From a checkpoint of a small mixture-of-experts model trained on Wikipedia: 8 picks a token.
Below are experts of layer 4 (counted from 0) of a mixture-of-experts language model. Rows are named router (the router's row for the expert), gate (a neuron's input weights, with its number), up (a neuron's input weights, with its number), down (a neuron's output weights, with its number) and show model dimensions 64-127. Each number is 128 + 24 x the weight over its row's rms, rounded and kept within 0 to 255.
Before each expert's rows: a language model's description of what the expert responds to; "comes after" lists some tokens at least twice as common just before its tokens as in all text. This comes from a sample of Wikipedia text that the model never trained on. Tokens count by the router's weight.

# expert 15
It responds to: Pipe separators and numbers in sports and election tables, list hyphens, and word-initial fragments like lo, pre, tri, p, ex.
comes after: "\n", " cl", "P", " P", " /", " Po"
router [124 164 102 130 152 121 105 110 130 137 123 157 124 118 139 124 121 122  85 161 117 112 115 118 120 128 139 144 170 101 162 175 162 162 143 118 110 128 139  70 124 149 148 143  89 114 110 135  76 118 150 167  91 133 117  82 136  83 124 164 139 150 137 108]
gate0 [154 101 131 135 133 138 127 172 147 130 147 129 127  64 160 127 125 120  78 115 137 120 117 142 118 131 136 116  82  98 155 100 139 121 115 147 130 105 121 127 122 135 103 141 143 142 139 133 128 128 142 117 150  73 119 126  95 130 163 137 116 163 118 164]
up0 [132 113 129 156 111 106 148 136 115 101 122 122 160  90 166 144 153 121 120  92  81 102 141 178 153 149 147 115  87 112 120  84 145 126  82  93 103 127 120 143 132 113 118  95 140 155  80 144 113 114 138 123 159  84 142 148 104 136 172 144  97 133 122 133]
down0 [157 105  84 138 126 121 158 113 113  96 133 164 101 158 120  88 127 194  85  97 107 154 149 142  70 128 119  88 101 119 147 153 114 137  85 165 120 165 123 117  93 117 191  98 146 155 158 136  89 139 165 133 178 113  99 149 137 158 122 164 112 124 155  99]
gate1 [118 125  91 155 138 136 102 124 158 109  98 135 105 106 120 130 116 149 175 142 168  90 167 110 123 105 126 144 168 113 108 146 166 141 181 138 125 140 115 126 146 147 152 130 145 148 167 156 138 152 113 108  88 115 135 144 126 106 129 134 136 133 117 102]
up1 [ 84 140 114 128 143 132 136 113 124 114 139 118 107 105 118 118 120 127 164 104 146  92 142 106 148 127 126 157 139 126 130 136 124 135 151 108 100 121 102 118 112 114 123  96 160 164 159 101 136 129 139  96 109 113  99 108 103 123 162 148 140 139 129 115]
down1 [131 110 128 104 175 126 128 150 109 123 132 156 170 126 101 103 104 135 152 147 156  95  79 130 125 129 138 118 146 132 164 137 118  52  90 128 144 116  96 139 135 149 104 153 128 104 153 114  94 143 170 110 165 121 105 128 140 160 112  95 153 116 139 121]
gate2 [106 126 151 146 123 115 116 118 121 130 137 163 102 144 130 132 104 168 136 146 134 151 115 125 152 131 131 128 148 150 100 112 120 157 150 157 170 148 117 100 161 122  95 140 179 112 123  99  89 152 116 118  93 177 135 174 124 135 146 134 120 105 145 101]
up2 [129 137 112 145 139  87 143 132 125 120 131 129 123 117 161 147 141 122 167 135 124 105 139 151 156 152 149 105 164 149 121 129  90 126 131 156 143 171 120 117 114 109 111 126 129 107 102  90 140 105 135 110  92 142 136 194 115 104 149 120 107 117  90  97]
down2 [124 191 106 130 150 171 175  80 128 109 133 158 131 142 110 110 123 180 103  95 124 171 101 168 119 137 207 151 117 127 122 156 154 130  97 152 121  99 122 117 114 152 143 150  98 114 136 114 138 147 120 118 133 142 140 134 111 179 156 153 120 146 131 159]
gate3 [121 168 113 136 129 137  83  76  87 134 142  87 122 138 151 160 153 142 116 143 110 156 132 122 135 157 139 126 141 122 155 100 133 107 144 124 105 155 139 187 141 132 134 129 173 117 108 111 119  89 120 169  76  94 150 122 156 119 110 152 159  70 133 119]
up3 [151 182  94 153 103  95 132  96 154 110 163 101 113 137 141 168 164 174 103 161  98 123 159 115 130 152 139 119 118 155 181 109 144 113 135 128 117 124 146 147 139 108 109 131 141 128 112 129 125 111 142 195  50 101 113 154 152 127 122 137 144  92 166  92]
down3 [151 100 161 120 157  96 134 150 132  78 108 136  87 142 148 124 136 150 149 119 127 141 101 177 125 148 111 107 108 131 124 101 116 140 138 170 120  91 117 123 155 112 137 129 173 145  90 139 158 140 152 141 159 135 122 162 107 123 152 116 159 130 137 113]
gate4 [116 136  93 138 112 162 170 157 143 139 123 160 173  89 138 139 132 116 130 148 128 174 153 168 131 136  87 131 127 118 147 152  94 124 128 151 124 114 103 113 130 101 144  96 117 171 160 178 111 134 122 114 164 127 158 186 115 103 142 110 126  89 139 132]
up4 [128 142 113 133 122 178 123 134 146 145  93 133 172 104 141 112 130 141 128 136 104 180 159 185 144 152 132 114 120  71 155 138 137 158 140 153 125 109 106 126 136  80 155  81 116 139 151 141  97 148 108 141 137 157 153 166 133  90 117 140 111 122 125 134]
down4 [148 137 131 109 143 128 117 176 125 142  98 122 124 157 116 142  76 164 129  74 107 135  89 116 113 137 142 155 117 116 111 128 165  97 129 128 149 106 132 126  94 122 134 135 115 113 116 121 132 102 128 127 154 174 138 146 139 104 112 156 135 136 121 119]
gate5 [118 135 111 160 149 108  99 106 155  97 146 165 132 123 159 144  84  93 127 137 146 137 159 120 113  97 116 119 100 155 152 172 136 108 149 151 128 119 128 126 106 135 103 158  99 113 118 144 102 112 113 146 136  90 168 100 135 115 158 142 119 110 117 113]
up5 [127 116 102 132 133 136 145 120 115 132 132 148 116 127 158 150 113 134 117 142 121 131 128 156 121 108 160 143  98 138 139 181 136 109 113 100 107 121 129 124 130 116 104 143 113 116 122 127 106  91 122  78 111 120 203 128 133 100 135 145 108  81  75 134]
down5 [129 140  97 149 117 171 169 141 138 131  54 151 124 132 151  63 127 110 114  97 127 137 119 127 104  91 141  85 129 143 107 137 121 122 105 147 132 164 130 150 139 134 122 175 162  82 129 153 150 151 151 150 122 110 109 145 149 133 149 115  84 139  99 115]
gate6 [134 127 120 145 139 127 141 137 145 103 107 154 137  76 189 158 142 154 156 113 140 112  98 128  70 100 136 157 132  99 146 129  92 154 143 145 119  77 158 158 120  97 156 144 133 160 115 180 149 104 107 149 121 105 156 122 135 137 119 101 123 114 122 109]
up6 [136 122  96 111 151  79 137 208 168 112 106 110 128  60 158 114 126 127 133 103 135 106 115 127 103  92  89 108 113 109 122 114 101 137 132 155 116 128 160 134 102 110 138 156 128 127 100 156 145  93 125 111 130  86 128 110 171 128 160 133  72 117 149 117]
down6 [122 139 136 122 143 198 135 125 112  95 150 105 104  83 112 137 105 123 152 183 116 106 116 113 152 132 171 167 121  83  73 107 167 159 143 122 126  97 132 126 127 154  74 120 117 110 124 111 112 138 135 166 142 134 106 124 122 124 161 108 161 120 115 130]
gate7 [116 130  93 158 152 155 155 172 133  98 131 121 116  96 142 129 118 173 150 162 134 109 128 128 178 119 120 128 110 175 161 136 129  95 102 147 144 128 117 104 116 165 106 125 131 163 151 137 185 149 114 144 113 113 113 138 131 139 161 100 113 127 154 143]
up7 [167 146 130 144 129 124 143 137 146 101 126 106 117  92 127 100 112 121 151 180 120 162  90 144 123 143  94 118 110 135 139 108 153  94 138 155 141 151 133 119 128 121 101  63 111 135 137 135 155 114 165 168 129 105 125 137 175 132 165 150 114  93 157 144]
down7 [159 107 161 151 150 128 117 110 159 111 122 139 127  98 130 123 131 125 100 115 101 119 123 162 107 108 136 150 138 161 116 117 115 161 131 128 165 145 169 135 131 120 111 159 113 119 130 131 109 144 105 125 130  79 171 112  89 150 113 136 168 149 116 121]
gate8 [ 87 148 104 103  93 126 140 165 130 161 163 117 141 109 138 124 117 155 138 158  70 120 122 142 178 111  91 169 140 127 161 120 134 111  86 123 103 127 134 101 174 131 186 119 133 129 156 139 103 122 117 124 141 182 103 107 119 120 126  97 143 139 154 137]
up8 [ 82 152 107 130 111 108 127 170 133 170 150 124 165  95 128 126 145 182 117 168 107 130 124 141 182 114 106 175 146 112 156 131 142 108 105 126 107 151 113 141 128  92 214 141 111 135 128 118 128  97 113 130 118 158 103 156 109 134 123 114 139 164 142 107]
down8 [127 109 132 140 136 121 134 115  90 129 114 161 150 111 143 104 144 125 109  87 147 131  75 153 155 150 117 127  98 126 154 109 174  96 126 158 129 112 143 139 168 136 126 159 103  98  92 139 145 135 136 125 115 127 113 152 151  90 138 150 120 156  74 122]
gate9 [116 171  84 109 172 160 122 119 134 124 147 113 148  97 131 147 107 143  64 141 150 132 144 127 168 137 118 113 143 149 104 106 171 125 175 129 139 128 124 101  81 132 126 108 136 132 133 144 117 102 148 119 105 156 102 159 120 130 144 130 175 145 138 105]
up9 [125 175  97 115 163 134 118 131  92 150 129 130 115  98 129 107 117 119  88 129 144 130 107 120 145 149 134 125 158 114 109 122 179 173 186 127 128 121 144 102  97 104 152 113 144 140 119 151  91 105 143 116  91 154 109 140 117  76 101 143 184 107 138  88]
down9 [128 152 123 121 147 145  95 146 125  82 132 175 125 108 155 110 188 119 138 118 169 143 136 138 128 118 121 123 145 132 104 168 123 103 100 120 173 158 129 152 104 157 130 115 142 137 108 127 140  93 139 164 139  93 145 135 112 151  82 153  89 144 127 102]
gate10 [130 120 121 153 102 151 111 114 167 145 130  98 124  93 147 170 107 108 146 123 136 123 128 135 107 160  95 105  92 113 137 146 165 124 124  63 123 112 126 135 107 129 110 156 197  88 140 161 118  90 128 111 122  78 146 102 160 113 147 101  88 121 126 133]
up10 [ 94 132  98 160 151 145 139 114 166 142 139 136 123 121 126 174 153 126 142 109 127 136 126 122  87 157 124  97  98 105 100 155 156 134 120  83 151 143  97 109 115 132 127 146 158  89 135 141 145 123 143 147 110  75 149  97 164 112 125 143 111 106 124 127]
down10 [ 74 126 139 135 134 171 157 127 173 109 102 100 143 136 122 149  95 135 151 162 112 132 114 124 127 133 152 109 181 113 140 115 118 137 100 113 112 105 150 119 111 141 174 107 163 101 160 172 152 154 134 100  85 106 138 167 132 120  93  87 132 132 103 168]
gate11 [145 126 131 105 101  70  68 106  88 129 182  85 130 177 133 103 155 163 165  84 105 148 112 107  91 137 103  80 115 134 142 125 109 146 147 125 104 119 144 153 127 144 123 108 146 119 124 130 109 107 133 120 124 122 128 110 142 104 104 155 103 105 125 133]
up11 [151 140 139  90 137  96  69 126 119 116 154  95 100 154 100 117 158 155 159 135 109 107 134 131 134 144 130  78 127 110 149  92 112 113 125 108 157 124 137 132 137 113 119 123 116 101 160 114 112 115 107 119 136 120 120 101 145 114 149 164  74 114 134 108]
down11 [110  81 125 126 107 124 156 115 101 107  97 108 146 139  92 145 129 124 138 152 105 152  93 119  93 159 117 107 122 112 124 123 161 109 151  92  99 112 151 137 149 148 149 143 167  96 127 103 131 155 112 121 134 162 102 147 152  89 140  99 111 142 119 126]
gate12 [144 144 134 148 133 117 127 161 151 152 121 109 148 110 106 117 156 145  87 120 125 126 109 120 158 126 104 155 152 156 132 154 119 131 139 137 133 138 126 140 141 149 143 146  93 115  90 123 157 162  95 148  58 144 122 140 144 127 108 128 106 153 159 126]
up12 [118 127 139 130 126 118  91 143 148 173 150 130  96 118 102  92 114 145 152 147 106 136 134 119 163 115  89 100 123 153 122 183 130 103 162 103 131 169 111 151 131 101 149 140  84 127 133 112 101 159 105 125  95 125 128 109 128 127 121 115  78 180 124 112]
down12 [ 68 134 137 127 135 163  97  82 120 135 132 110 148  98 162  82 131 111 148  95 113 112 127 108 172 133 143 125 158 128  95 157 157 114 123 176  96 115 243 138 135 146 109 141 123 127 119 120 138 144 157 135 109  96 126 120 128 109 137 134 142 138 106 119]
gate13 [ 87 159 118 155 147 127 109  94 153 117 203 117 160 145 117 112 137 142 146 137 132 121 154 103 132 102 114  90 112 121 128 137 123 153 153 145 143 142 118 158 132  81 106 176 142 155 127 115 139  76 135 123 137 126 150 126 167 142 134 128 153  97 143 151]
up13 [ 96 107 112 109 113 123 115  76 158 134 150 153 130 115 104 123 116 122 141 124 118  66 150 138  93 123 123 107 104  93 123 139 127 138 160 160 164 104 133 120 152  99 121 208 139 156 127  78 117 124 130 147 142 109 139 112 145 116 150 183 132 113 122 130]
down13 [ 95 148 150 118 136 157 153 134 157 148 138 158 132 141 134 128 105 172 118 132 100 146  88 130 120 121 183 137 120 128 108 127 152 113 156 117 103  66  93 115 126 114 150 150 107 116 156 163  86  67 118  83 130  86 118 134  90 136  94 190 149 116 130 200]
gate14 [144 145 121 126 150 171 133 137 130 150 151 107 141 122 104 128  94 188 116 125 154 156 145 144 131 130 118 141 101 130 146 139 130 134 121 100 114 155 144 143 150  94 153 121 156 137 156  98 113 170 156 110 101 122 121 175 123 102  97 143 131 164 120 131]
up14 [161 129 119 144 153 162 145 119 117 154 132 123  88 118 131 111  98 157 114 127 133 148 137 190 142 131  99 135 143 136 139 149 121 154 134 114 118 174 133 123 121 100 194 123 114 119 115 118 123 159 147 133  79 105 117 173  90 103  89 131 140 203 113 132]
down14 [ 89 138 126 125 143 138 111 117 107 162 125 121 106 120 112 128 133 128 166 149 174 117 193 130 142 115 138 148 152 140 128 172 176 161 132 122 165 104 185 113  88  95 115  82  94 159 127 135 134 181 151 119 151 147 155 145 157 144 116 108 148 160 121 109]
gate15 [142 138  99 169 115 101 144 114 114 133 113 159 146 139 155 122  93 136 167 181 148  96 190 114 178 121 124 147 166 111 113 122 136 123 110 158  91 112 110 109 149 141 155 151 128  90 158 130 168 140 113  86 124 142 131  99 121 108 113 181 115 124 148  96]
up15 [138 101 125 174 135 134 174 108  93 108  97 189 109 141 116 135 102 127 137 179 163 139 198  85 167  82 132 130 144 145 127 129 128 125 132 163 115  80 129  96  94 123 158 137 103  93 171 139 127 164 146 132 114 163 145 129 105 126 128 113 118 108 121  77]
down15 [149 162 102  98 127 109 123 140 100 156 105 121 144 141 111 126  57 147 125 166 191 117 157 144 105 126 133 108 149 161 129 136 135 146 107 126 152 132 146 150 156  89 107 105 143 146 184 130 122 150 148 136 111 125 122 133 140 165 128 144 121 105 165  79]
gate16 [144 120 178 117 137 153 115 130 166 158 141  87 122 135 146 126 116 146 166 133 104 107 135 166 123 127  69  84 133 138 148 139  97 109 124 150  95 112 107  75 120 139 176 122 132 119 163  88 139 156  91 100 145 159 146 122 143 116 142 109 114 151 128 102]
up16 [160 105 152 113 156 121 101 128 182 141 141 103 112 124 135 143 134 139 164 174 138  94 155 171 103 140  67 119 152 159 129 144  99 129 129 128 100 154 129  66 103 140 183 150 137 114 146  77 158 137 123 131 162 117 136 139 179 112 151 143  87 149 109 119]
down16 [134 132 140  98  95 180 119 126  84  94 104 121 175  81  92 109  74  94 124 119 116  88 112 115 153 158 160 119  88 101 102 101 145 139 148 132 113 104 202  94 150 130 120 105 131 139 108 113 144  72 128 129 103 140  92 140 139 113 172 132  94 158 104  99]
gate17 [ 99 123 136 127 152 125 157 151 170 112 125 149 158 121  93 139 151 147 145  83 141 124 147 108 111 140 105 165 118 147 126 165 147 153 141 161 130 141 153  91 125 141 129 164 115  92  86 124 134  88 118 131 159  99 123 131 158 175 159 133 138 171 131 150]
up17 [136  98 131 156 155  94 127 106 133 126 133 136 141 129 103 156 134 142 137 122 159 115 166 144 135 151  84 195 111 132 107 154 135 116 152 110 126 131 121 110 139 165 117 115 117  53 110 145 121  97 112 166 162  94 163 151 170 155 174 126 121 148 136 118]
down17 [130 106 130 140 133 113 137  93 133 160 137 126 126 105 162 106 142 105 134 179 103 139 124  98 137 132 139 123 140 137 133 124 125 109 119 134 125 114 124 132  97 111 177 133 153 108 130  99 135 127 131  84 147 144 127 113 130 142 104 105 145 121 140  69]
gate18 [114 121 132 113 131 145 151 116 124 106 135 162 136 138 104 179 116 153 110  69 112 122 109 115 147 144 161 110  95  95 103 114 163 111  99 119 122 161 127 137 159 108 106 153 125 147 138 124  94 143  97 110 109 129 115 150 144 105 139 155 148 124 157 101]
up18 [146  82  99 109 144 146 167 125 133 145  82 136 122 129 120 128 103 128 147  74 151 122 103 133 151 178 145 132  91 107 104 124 142 139 110  97 178 170 106 135 188 106 137 152 135 182 134 126 103 157  99 126  90 119 109 161 131 108 150 141 116 117 137  96]
down18 [163 117 148 115 142  92 144 178 108 116 128 110 125 110 166 169  93 153  87 118 158 103 129 122 121 134  89 144 125 135 132 110 144 114 140 139 129 165 133 165 131 116 117 143 181 132  97  94 121 100 127 166 104 149 169  88 111 125 110 105 153  86 158  93]
gate19 [121  75 133 130 123 126 164 136 133 132 114 138 134 127 136 140 154  72 131 123 172 156  82 128 119 114  98 134 113 111 149 140 113 149 148  91  94 149 125  99 170 101 148 159 142 126 144  95 128 100  90 161 143 116 149 107 135 128  96 117 123 123 122 124]
up19 [101  77  98 123 110 117 169 126 144  99  89 127  91  69 155 193 117  93 121 101 139 121  89 112 150  77  95 141 100 132 136 175 120 170 134  99 102 162 129 115 172 121 151 159 140 154 136 137 120  96  58 147 109 116 160 180 120 107 114 117 118 124 122  87]
down19 [ 98 145 131 149 106 118 155 130 167 134 127 103 113 123 171 163 126 104  94 156  83 130  92 176  84 120 118 119  95 143 107 123 106 124 104 104 118 111 108 143 168 109 100 134 138 103 108 144 128 109 108 180 134 111 145 146 109 111 157 173 121 173 108  67]
gate20 [103 172 107 138 149 108 116 127 117 123 156 131 163 144 155 150  92 107 141 135 134 133 111 126  91 160 139 154 126  99 139 127 139 146 108 114 106  98 126 130 152 140 161 156 118 103  98 125 128 129  80 133 166 148 132 116 160 108 123 147 111  35 136 122]
up20 [124 144 104 146 152 124 140 166 114 102 111 135 138 155  94 148  69 125 154 113 123 118 114 127 100 167 148 165 134 114 141 127 162 131 129 131 121 128 130 155 165 107 157 119 105 168 121 138 149 121  97 139 154 149 115 103 156 103  90 131 124  47 154  88]
down20 [157 126 156 150 155 148 155 128 172 141  75 113 110  95 135  91 129 146 128 161 128 134  86 125 158 127 121 149 121 133 168 131 120 124  98  97 148 117 111 168  90 118 145 181 113 152 123 134 114 117 125 142 130 139 116 121 166 135 153  75 116 137 115 171]
gate21 [130 123 149 121 141 119  92 141  93 182 114 118  89 167 102 138 155 145 116 104 117  92 144 150 138 164 119 143 167  92 114 146 158 110 169 131 119 117 133 102 139 159 124 126 141 123 120  91 139  94 109 138  84 154 117  73 142 114 131 136 173 178 115 151]
up21 [172 122 126 111 144 125 125 187 102 152 152 123 122 116 118 141 134 151 141 121 100 178 169  90 115 163 152 151 161 116 147 113 106 104 120 142 137 150 132 112 114 148 143 121 121 116 141 112 137 107 153 133  86 127 131  98 124 114  92 135 113 179 129 130]
down21 [103  83 180 137 114 147 120 114 139 128 154 100 120 141  87 116 126 139 116 130  92 136 123 140 145 127 154 114 149  96 174 143 139 126 106 131  62  83 181 103 124 133 108  96  88  98 118 130 117 139 158  99 188 149 102 137 161 124 108 139 132 132 130 164]
gate22 [117 156 131 109 118 106 111 156 127 126  89 102 168 162 125 129 110 114 130 126 146 138 136 152 100 100 155 109 116 110  94 143 142 120 154 128 147 139 134 109  97 149 119 150 182 141 176  87 132 110 123 107 177 162 107 118 142 147 121 131 125 109  70 151]
up22 [180 127 165 150 146 139 110 129 138  79  97 125 135 162 116 139  93 143  85  99 152 110 133 128 119 122 119 119 145 107 120 171 161 133 164 158 113 124 142 105 102 150 139  99 139 120 144 121 115 129 108 118 179 140  79  92 126 158 132 122 154 131 117 138]
down22 [125 172 111 118 135 121 134 153 139 150 115 105 121 134 134  74 128 121 130 187 109 101 128  87 129  90 151 124 123 147 131 141 132  84 111 120 153 172 130  84 138  83 158 132 142 131  93 174 119 131 152 117 163 131 165 112  48  99 115 116 120 146 106 134]
gate23 [104 132 133 125 148 146 118 133 114 120 135 102 127 155 106 107 118  91 130 101 135 150 146 124 119 105  91 139 124 124  82 143 137 159  94 124 177 139 118 138 131 125 104 134  95  96 142 127 155 111  98  98 147 120 154 141  99 149  66  86 123 160  83 151]
up23 [152 119 145 145 141 126 100 156 108  95 140  96 144 147 122  97 116 107 141  94 145 132 157 125 120 126  99 127 106 135 105 160 128 151 136 133 151 141 105 125 136 126 109 133 116 155 132 126 140 102 107 102 104 114 118 116 106 131 103 107 115 157  94 141]
down23 [113  72 101 134 113 101 135 118 124 124 125 133 110 104 153  98  99 100 152 127 160 152 125 104 155 143 136 151 151 154 105 165 116 118 132 136 136  89 144  94 128 124 119 135  93 161 144 163 121 129 160 161 146 142 105 136 134 142 111  79 109 109 159 160]
gate24 [204 145  94 132 170 119 140 137 133 163 121 107 160 129 133 109 175 128 137  83 139 124 120 126 114 157 142 132 116 138 123 116 126  95 137 122 107 146 151  68 124 175 113 133 173 129  86  95 140 133 141 199 125 105 124 125 143 145 154 103  96 112  81 110]
up24 [180 142 104 165 151  79 174 136 120 111 136 136 159 107 190 120 149  97 129 104 146  98 152 101 114 136 111 136 132 129 100 130 147 121 129 153 152 115 120  82 140 173 128 113 162 149 126 129 158 158 129 176 127 102 122 116 112 132 129 139  82 126 121  55]
down24 [156 108 130 154 132 187 146  91 133 136 182 124 162 114 146  85 169 108 144  94 108  70 149 118 106 141 110 140 116 107 138  99 148 128  91 130 130 109 130 100 128 126 178 151 106 154 108 118 116 104 105 184 162 119 113 114 126 102 183 158 110 169 138 106]
gate25 [ 67 162 116 157 135 116 118 105 151 104 135 136 101 102 166 130 111 115 135 159 143 120 112 159 172 153 101 199 142 154 115 127 178 154 174 113  94 127 102  93 157 157 107 126 159 149 143 115 118 168 123 108 163 162 119  89 114 147  94 128  88 116 136  89]
up25 [109 140 133 170 148 134 132  92 119  94 126 128  91 110 152 118 112 150  94 145 137 123 157 114 121 145  85 202 180 152 158 144 149 136 184 134  73 107 107 109 121 132 128 134 131 130 134 106  87 128  86 102 157 157 112 136  91 158  98 111 119 109 143 113]
down25 [125 131 136 115  87 139 133 148 113 121 124 129 116 140 101 142 128 106 123 130 184 160 162 150 145 152  97 171  93 123 132 133 111 148 135 175 112 138 115 137 126  94  80 112 152 125 151  91 123 123 169 162 126 138  96 120 177 173 108 103  94 116 108 139]
gate26 [117 166 203 147  94 113 115 118 101 129 102 173 117 144 148 106 130 133 140 136 123 122  92 144 104 130 144 149 133 146 121 160 120 126 152 149 132 121  91 146 134  76 147 105  70 113 148 187 158 148 116 108 151 117 141 101  88 114 113 193 124 120 109 106]
up26 [121 184 157 131 114 125 106 129 119 118 101 156 120 126 121 110 123 120 125 118 157 113  75 128 122 117 121 155 153 109 102 163 144  87 155 162 164 101 127 125 149  97 151 112  80 149 140 173 134 141 150 134 159 110 136 111 104  98 106 196 142 136 137 105]
down26 [129 114 101 145 110 111 159 145 101 127  44 128 113  98 139 117 142 142 125 109 105 121 132 156 123 137 108 117 130 110 122 133 140 106 108 105 126 125 107 125 101 133 102 134 103 177 146 112 121 127 120 139 136 170 191 134 185 166 159 145 139 118 148 184]
gate27 [166 142 184 155 114 105 131  97 168 131 122 145 141 128 147 168 175 106 128 139 112 133 160 184 133 169 105 112 131 155 141 134 116 157 134 134  89 150  98 146  97 105 134 126 112  82 113 163 168 105 156 153 104 131 105 144 154 138 136 115 104  98 144 133]
up27 [147 120 139 192 101 130 138 119 152 118 125 132 153 170 147 138 127 161 138 134 110 105 152 160 168 161 128 140 155 147 146 176 147 172 115 112 127 132 106 137 139  99 137 138 141 139 103 129 144 139 168 165  70 114 120 155 141 135 131 118 116 102 163 100]
down27 [145  80 154 124 120 177 116  71 164 102 135 118 143 167 131 150 104 135  98 113  89 107  85 130 145 152 128 126 131 144 148 149 196 142 111 133  83 134 120 164 154 162 153 145 130 166 128 169 141 137 217 133  93 115 136  81 130 104 128 132 145 114 170 140]
gate28 [136 150 152 149 167 128 101 115 129 143 142  97  97 126 173 125 138 131  86 143 126 131 163 158 124 169 102 125 149 180 188 127  98  92 118 129 100 109 109 121  84 125 126 165 131  99  84 121 167 126  80 113  94 131 153  89  95 147 105  88 128 119 118  99]
up28 [110 167 134 110 166  95 101 117 147 135 161  84 106  91 158 116 127 137 106 139 129  65 180 147 132 143 126 138 117 147 187 136 139  97 119 125 133 112 155 132  81 126 132 164 165 174 104 144 151 124 132 149  68 117 125  91  76 153 111  97 161 122 102 142]
down28 [137 166 110 110 142 138 146 100  83 112 124 136 136 105 100 182 141 114 160 142 138 140 140  80 121 129 102 121 134 126 123 156 126 107 135 138 106 139 101  43 143 149  98 148 130 110 173 102 186 149 134 101 174 117 130 152 131 178 130 116 100 135 174 103]
gate29 [142 190 110 123 144  88 173 131 136 136 118  90 120 121 158 160 179 124 110 112  98  95 118 150 110 124 166 155 157 121 171  93 142 136 112 146  99 115 152 114 168 139 142 161 149 120 115  88 132  63 123 142 129 135 135 119 137  94 134 172 143 110 173  74]
up29 [159 157 133 160 136 116 161 139 124  85 122  91  94 115 145 158 178 102  97 102  95 146 139 147  76 138 147 171 152 114 160 121 144 123 106 132  91 138 134 120 171 115 146 139 138 113 120 121 115  71 151 142 117 121 159 113 143 134 150 166  95 119 166  81]
down29 [ 87 123  81  98 116 114 181  90 144 135  81  97 103 133 123 165 138 167 117 111 132 139 138 173  81 153 124 149 113 132  82 104 160 120 101 115  78 144 120 125 168 108 128 102 148 146  76 122 144 155 128  97 160 125  96 145 138  84 147 145 111 132 153 143]
gate30 [136 133 152 155 182 140 147 138 135 114  90 152 114 164 110 113 115 133 126 123 127  73 174 130 133 117 143  82 151 143 165 104 126 177 148 149 131 105 139 149 122 140 108 137 135 109 113 124 120 117  79 134 133 124 172  98 124 106 123 107 127 108 146 115]
up30 [148 156 152 145 160 165 115 152 115 118 107 148  93 137 113 101 101 133 106 121 114  73 161 112  92 100 115 108 113 168 160 121 132 131 162 143 145 108  98 135 137 136 122 138 166 128 148  92 124 148  64 127 126 162 158 118 108 115 147  78 141 114 133 100]
down30 [151 138 133 124 139 108 126 142 134 115 120  88 118 144 106 118 100 139 136 131 118 144 165 147 109  92 167  98 134 115  98 151 110 116 137 126 152 150 153 126 188 151 120 125 140 116 200 131 115 114 109 107 138 126  93 141 151 145 148 149 134 134 116 126]
gate31 [127  89  89 130 111 144 102 142 110 133 121 145 127 121 113 127 107 159 151 107 154 133 142 128 133 152 116 137 128 130 159 147 143 107 128 149 175 147 116 120 139 102 140  91 123 153 100  87 119 164 138  81 177 109 110 144 101 131 141 150 116 119 145 102]
up31 [123 113  96  96 119 140 112 160 125 129 111 123 129 134 133 154  95 147 144 137 133 151 148 139  88 185  91 143 106 107 172 136 103 111 134 146 138 106 121 126 112 115 130 103 127 135  91  81 141 124 102 142 171 129 110 135 144 103 122 156  99  95 132 112]
down31 [148  93 160 101 160 111 140  73 145 105 121 163 139  98  70 114 134  99  94  67 158 154 162  68 143 111 171 117 117 188 122  94 134 138  86  94 137 152 165 119  90 125 114 114 128 127 115 124 127 153 151 152  93 130 118 142 130 125 111  92  93 110 144 149]